Experts of a small language model.
Size: 13 layers, width 384, vocabulary 50257, 70.8M parameters.
Experts: 32 experts in each of 12 layers, 4 picks a token, a softmax router.
Training: a variant of Muon for the experts, 368M tokens, 7889 steps.
Below are experts of layer 6 (counted from 0) of a mixture-of-experts language model. Rows are named up (a neuron's input weights, with its number) and show model dimensions 192-287. Each number is 500 + 25 x the weight over its row's rms, rounded and kept within 0 to 999. Numbers have three digits each.
Before each expert's rows: "mostly gets" lists some tokens that are sent to it at least half of the time. This comes from a sample of Wikipedia text that the model never trained on.

# expert 13
mostly gets: " Creek", "ensis", "idae", "ง", " von", "ić"
up0:497497470470496502492476466500515502493488464493516503501454523485507477494501520487530539501484499508511501463507517483509526475474467479513552477454511518485487514491535510451498518524476494477539490524446502488473502443486536503519522509487489560459499486505514516495492522517444482501
up1:495534474509510526498480502579452538519550533509510460510509458491498492496532455528509494536554484517516526533506486462504484527508477470463516502471534507502501488522510492445462585496495498516475506507501492511488476514483514493495494463485500479502501500497482557478541448494535499516
up2:511533488504478496504473495495484500456535500466530522518531493532520501486530510498524496449494506491519532484507513467492456470480577485503458511464501492503516544484506509510487499462483485486542464492513506467500462483497531504486514520465543544476479457489544453500516492482525523511
up3:513512485521488511483504497472507456531460512483468500489491447500524484503516462511488544486468516501507531522491504470501521459521521533526565508524466524457509521463538489508467520498502439474518494508456569495502495477462491497540520487535531529459513556450489507515532515526510543483
up4:514492496442489514487523492466525508495478564470483487511506486467479566503516494519517490486454536528491489492530508533523518519519479492524538490489525521494505487487512483555497507505522536496483540556493444505487502551524496487503523480517493487496483512519507526483526517472525519506
up5:539486513463509556499502493478515481457490487517542468516502492495471448479471512547510496505452510540489496466474487485446482515450520464504517471513470511573511507505474484519527463495516525493475504544473488516485504476526549469485481482494482535505502544505475489496467484505522493484
up6:490458540469476508465502485493484471547501546520468458515471471531484486499509496481507505508489505518522531484503486507499504537517485430479460507587544477514522461496542529518485509519482480524518499510481527523449461507507499526487494519498500519445489479443482498469534500477506460476
up7:525488481491459506489521511527464508503472490487538515465532517490501537466475518502537475468487507468538503471487504476473464504494481453500511531508494491495525550541517489514490533492490484504528467493541503516448449527504448499499492503477504489523479488488463505495525502520491483488
up8:474472475480485513518501495524528470497461487474458493477526544527513477542508518475495496462514502463523467491507493462501430479540524500506528504495482506539527496504485500480502484529549486490515518523488530483500506496529467450483510482514510505512505498472510474475453489550497504515
up9:465484522511448523516511484470531511475475502482506452472516529477469505519486539447539508495500520490514466490488468482474494559507476465540493513506492491462504509516494514488468513540477536489476508530497465524477485514508462519438467532490534515493496513552497499487479499487521476489
up10:530508506476463533539504484557509517454451480499472492470508511535522495536470485517482485458490501518475553466525490516482479498478483464487511481502517495511416481516553542520479551512491488534513502486486512512450482509492500496500501476526534438530509479474527543479504518482511518500
up11:504482480508494526514490505501536503463477499453503482481524535510480466495492494494466528538516570489493472506527464562491510497489475526507484469504492474526502469500494484520519497528466528450473506480501483526449511497522442526447528543524520563508481495516508476459446506549480492497
up12:479499453464541487456486520541499523471474455489492500496495484498476518528509487501489476435522500479505528450503510524517476465503434483516514494489509451520460521553505479482505553506512487529500485476521558529501493462495496555493521526539516477482482511503483484492509495481515504496
up13:510461508534508469481483543516483487479517502488533498505472518527492553467547508506508534477491505533516450508463481471476531462516495521469525511523469454492474491514537475491462473529534497505463499463490528525507495534462474513510440521467524507490525482474533476499517516501495500511
up14:531484527501482518506514477470445518473488517531508488501466547556505496540548510446514504452450528505501471506438516485467448519484551481526522512530499519482559505502476461456464547499516510513517522487474499524556492489474489530461488500481481528514509495508485499439517483523529523475
up15:518501498493492469531487470537495498498477553491499503493478499512500516486507446528469531529487521502529523495525506473511500447511482520504427495487526477557525486498465550513510496502528489481537480488556502477496465468498505467537464490497493531475480470454468513449520485474488449476
up16:506501478490527515481539490470508527504494536505518446498532472472543533508502497490451481468548494484517506498526530494483513539484550521469529485513509478435468516512530482506501473492516520469514490466501483496457509453530487503514537501505464477513461506510488526503574509504534484499
up17:514475509496503490499503494534523500501490506445469500478484499503492506516557490496466502491485518468551493507482474533495502479521542508507516495484479437522483483483494517496503502502453491501470519472506493461452522513493479499533476543543480535457472530541495539468480494483540524518
up18:489500524525492485447463493529478482462464485454488478489531525486460529496492497514520505489472445504523517552517509526540519495448561472503518481499495494498504511554467490518496560488531475508439482547493521506463512463472546527503473519477514475517465456493530501503480460463504480479
up19:504521483529491499485493486463476493495464495510524528463521514492534520496495513473505521473508526545530484519488542522527468555397525491500487465513531500536484483498498493484483529480473501482481531492504523508456512494508482508501487520485500482527515521504492485462508494506502489473
up20:496502492516515491528525491504496506490531509500524516470499535515477457530512445541521543527481531504505512500473484565502527501473534504493525529473506510451503518486445490527492508496511513483545489534516473513469466478467502537479482504492484504517502510514481473487499528497512493507
up21:500524500487487542452459494480500503471516561478487464532525506461495510532540489517542460545469485498508509485509497446529528515494497511455532484463491542505535492502506465490505496503469485485478477540518522527543508507520538503539529514503482452458459498470496530519473505527476511481
up22:499533508559483440444480501461481526478500486519466542513491482482437501545488517538505514472531501560547477492508532570494467468507495502490540489538503493509525526509494510475494519482503491523543511502534510503503525508448478523536482523529478499497447528504497530477503493558521497461
up23:513500505550471514536516520499502520495518525488490501500503511537491509504489459505494508477478567528518512469485454525468527530504454528494477508505473492511455477490545532529475493502490500506484530504519494502518488459490503515448516539554544488476516489522492456509559511540481485473
up24:532465504497490501461513524485440503428519513451481514510499484505467521583482527515531542462500484504485500442514481503508502472470494521516507510450454495497502514535514466480502525485473513539474511503491488489498529536507509490486475482545514449525491477492532493519488502493474494509
up25:533512530537463510473506505577491477550514515480508477484501482489549507516543463489480529483467552537518463525511474473494448504506501481482511512483517519540480495520541543547541511475492500475530514518503523502489460507530469497498492497501515516512494492513496499488488477482475571500
up26:504498512498498491489492441500451507448503512503557498526498509457544485516502478495493522545467519477497520515508488498547505450502518550546518511494477518508508484502524495507497487480481500472506495528529506497557487485475560507489485463495506466460518472503490518501499508491541495445
up27:521451524522484499495513525535473497506512513504518497477457518551504441520510519479505513493480516564506488462512519491460500510524468470509520493505501489495488516482506492487522523449483495485547490514500519527429464506506502494483505524518517488467482555509448500504540501511520488513
up28:501495522514521516464512504563493503479503512483463524470468493486453528543501505507494490451460492473510499501542464462499521485516494473528542542477513478485530520495516526504495504473540521491505496512489512478528475470479533509493490491462533476484452483517472461494521514547492470507
up29:471557549498476512476500475506469540501522517488472498499498528524541498574493486515454539498511527507488501525519526545478461486484536508505460486523515503528543501485505480483523518488478461515501473476526503541512492464502500509539489507551460494502501547479499490493509474545519528507
up30:518480491530517490507507529498481535480476484560479524492489490520556494476502502472499538461499508503543536502511516499518545495478527536533480472516494475508497517485500491487512473483499511527501486557468529485506485490486471459482505460463541540523508498523452498508530504453489500524
up31:499521511518511487462472517565530473529498455466516478508481504509555495501423498476515470475491496520485500496515491518473479526464527548532507459528533459484516506537472476516505462521500482515510453503489469501474477506503534457491459495528549471456480475490498498504481484513517530516
up32:477478509474544467484498507493493506514489482483506475522481519492480513465549522517496523517493479497527501499495499500468530513512484511493479516516532472479449500477518434491486492551468538491469509478492494453479477511498477475532478528471508521500494495495451522494495491455540509524
up33:503503528490494479510517518502486515505547473471501511498504486490530500491492485494458510500488518541514518464519575520480485461490529460495469491444482540511479490492495464509486492503459497473493491519482461520500531470483538496506506462513533568485493486524467520473495485508493490492
up34:459471496504496477492500551446498471550548493502502504497540476485486518505463501493516522476506534520489505471535495543529476562452505545518506451528466527494481516483479498497471548515533510516499491452513476540447492530480474492545531469493520508475568502536519526495559510537486520499
up35:526503501493450510505471524525419504489510515486495534519516565500507475527451540488476523518476481509454493501556465529509439504467500465526561519505470499508515534491488478497465468543507483505457478495527503495490513481449516519512460533532496516497484530508502495501472458513499509480
up36:467460497527484502466519473542489544470480490501520505516471549517521511535523514531507472490512484510487552498469519548490482483470569454516473534524473500510481566514481486535493504525485473509477477483518512440496509526516438516515486473470471492494479531482496490515491529498477516463
up37:540530526477496481523480490541466488511489521486511510536466478528502472540533470531448535502518519496472481500522522489456456500516533531486485519507517521474492494521463501514489492505515470472474470455478487451515518510492524485496488511521493505502475491487527512502499468508479507543
up38:496467504514525478518508485503489510516497478478494471556500464499535487514516497450497534503474451545524568489491492528524495489514454480513536480454541517519479480516507483498488541508480515478498540506488503514497496501510461478559465524515495496530528524487469538456515450502533464454
up39:439496524535507478478497503477454497502507494515526535562486534471504444491505508464476460515484490521532439492565461484493524572485535479471500509507489507509515509476492498492474507480465529523511491499469446510493525530517493486490559489525503462482511532460515470497517486550484453481
up40:525549449469518501478524504470480510511465516528511517509487543495526501481525512570504502477505478522504484487526500521507504518501491527520503496529504487547508494511474451467511502508519474499521514497503498499485514451482501530483489537467515545519520523504509517508526494475448454498
up41:496464537501507543424519473514464518495524513507484491505516445493476501478492454496511454454472482507490520487532533540498506515495534517487519508544489466461486481461496511462540510472470475510435501538492548501515528485526510500550523484488483463506514515511518502479502479465472483469
up42:511476507526491556488533489507499525494504537466473494473453512533475479513513480482521501537541533510515533474476479537542496518502487526481530449517510492512491483445482473531479522489482526478499535530518552501490506490540514491532465515531490474512491478514499530484480476514524478507
up43:474526508493522464534512461487528453481493502441481537538508459537466479544506491479515545480490552532480526501486520494524522473483511459526504465448508481526487514478502488497501496454477461472479484546473514506553490543508498490514535540514538493466502459505446478500503485491562491509
up44:476464508493475494482479531479531525484524474479554473482545509536502487515468534562449561528476458523518509492491486530472463515518520489495488511489505501509512492479500464480502426473509472520496530509526485514524480491509476487531471515510478529426489493450522498545452486516506512495
up45:483460497477558488499510500511497491474487513490480498497508478556491456465521513477495535483525487479538546486521491474481493529496506494496504498478513485491515488503483500528478494559515511477476454459503514524564501479498456534519518489582485505501517490483471511498472499484510499477
up46:507477527485462523501488561509518523509475484448511519526503508493487472514440469549511491479488493529506521504490508519509483456503530504523515501529505479469438502521523479491503525445497503519499508516536518500484480469493516518520500504504489521487485480451484489513491505523478524477
up47:503475509505512501477538568534414477527490529504507510430532480478508515542509509464499470489524482501531503515467484456501486483507549513454544498458480517518519481500499488517436478531497537529509508495468523488492475498523510492494495512490522553527503528500468504526454476486522487540
up48:449478510459489502519495497454521513529509501527497514420523491500522517513531514458438496465491521523536527527491526480493537496487517510548511479438500539522497489454507512472479530477501512465533528499501475491494499503464483459542529503500441474473459466519503485470514506473481499478
up49:488477506517509480502500498477532499543513549495474527483455509481485532486479539493508502514539516431565470506504485451444501570483454518490491472489523524485530478501485498517471509537475510481506514451499449471492514545523499486505499527511531523493468519518484503493478491507540515534
up50:503492536487505482454532513524475530493521496499485487485482506481478494504562463543499512473498533518490512499520516512513502494515504491504507505556440489488521547518548526459480519489524519514491539490495549542516524470471483505524524457486498529520501495496511498481540541503488500506
up51:478536523481476498477469532508480489524472451491518530495527511482503509524521507464517533460485533480494493483478511487519508462486518482508519516533481472491488530497487497464483532490483500479523480451479537493522493493482481505494531543560465468522510500498572500521514497524442463487
up52:512487519503504478506474534513517483468484477510490474485538494534483518520482487501535490509498472504537514483515499505466483462484588474516493544488531465518479514552484517513525503489496471489464480485443493445479517549489532510490497476521516514479515471498492507466518504487493502527
up53:521506474491530474489462558530481557508473551512522489520485531484463510456503482568517512480495492525493534500504526509547455503501491483511466480535512445529485509498501477514493535522513527514506488495504466491499489502448483511536507507468534539485467478516553507462533519479501489454
up54:535524479452502503519519515510454536505516533452520511543503556466473492537517481494553476492499476497476516496534501514519511512549498490469524501491509491505462475516521496493540493499504486503513471484480546488484515512522497459508544481511498473528474480504501481559532518513510495483
up55:476517496467484511484473467519484468498559492499521523506485488511501479460493463509541519486467515541482481523496466483473531503515486522547519512484448499465492524519541496459513450528485538498490468508472498503476492487493519504512512515481500523513536534521516516496496504562512509518
up56:485490522501491516496509497472523517496497499487508482470491494493497483545572508469489511492480501508529509475504456508470481496542491576470488490453482495502464489493497501482515477494472479486471537482510502487479535498500475497491483507532470542480486528540462523462441470495512500506
up57:482478554511518546595514516451530492472486511499487518478509517485475433521429498474526503467511528518500473487502485457459491505508518462497502507535498502501513478499499514552497508501523531487498514503480498503493480469501500500432488492503483477494516513507501489538493515471514525495
up58:458494499499487557501554496533496455464500545512472480444519528489484466563478519514520510500480515549510507472467464520515512520521485480480548511526495483480476502514497491514485526531500470490492560490494520508452504471466497518527473540528512489472500492550490530497466496474528551499
up59:486495523469504488478503462552532540459516501472533477513508507490499510497503469481494483482448486514478486537515491505497547501478477548488502529502508526453504504472491508516473522517529538525537501539522540503489467456518483507527507514527499473521495532499520518504530481487517527477
up60:495481485510501514547484556539446485533463543476499466486502439496507503512539494490486527509522491485495477513514567490520449493553525514473450517508500497499471495493521544505543530470515439509545485457516544497492512537484480467510487448500533468510497533490454527474482493501488532496
up61:458528507509492483496511487473477509474487491475514507490485517517508517516487485466527519517453460497503527490527518534482501467509535492558549476503499525530501489526529485489529499501463462491460530528516506482516515480437489447527550516547471511501531494489486486529475509492486451517
up62:489535453500493511466502491481486481441529507527496484527504501491536484500489506475480530484509529514500488451530530467508485503513528537500532478475477494517444495471482502460492504454526529517472473486525526501544492506472508466481472528493536499501503484508522510501501473558510488500
up63:507479454451536512460520492508485508484505523496521510495476450484480513525465478506472458464529487554464493486538461514511509490512551480511477505489477501476519537514582513513485514512532550495480469523525514527527497475473481492577530486487526464477480519493539517465488527434517538491
up64:497544490511512546450481479467510480488500512544510483526531464459499511499500520497456471467500552526541519475510517489502512534509446503481471483484466502496524496451472493445523495572504521504475530515511497491470513480498487527481468497549477473494513494488500547492513514527529530473
up65:520533476491516488504491569534537467469526464465520514458511494524501488478536519489492511533437519507474519529471504534479486487539509509470517524527531489480521512471502492486491489500493497493527533512505526473519480481548488475512503513523538516491478537479472504512485530519509505468
up66:459528453486507479544526511512516516491468514484460504498527458524558494481497523490473524471486444437524492512411520540506460476494528458490493485539450508513473508540473516531494484498401503481514504499500498484445535497457490557505505486483473512516561476465472490511494471500484497508
up67:469545455539489537483470510521513489520497464511511541515479507490446493549518476518490486485470516498528511480456499546488483492465506468452546482522508473461516489512528532482502480486529500514466466537470501532505478466518483533478504495514506466520493479511553479546483510492489511510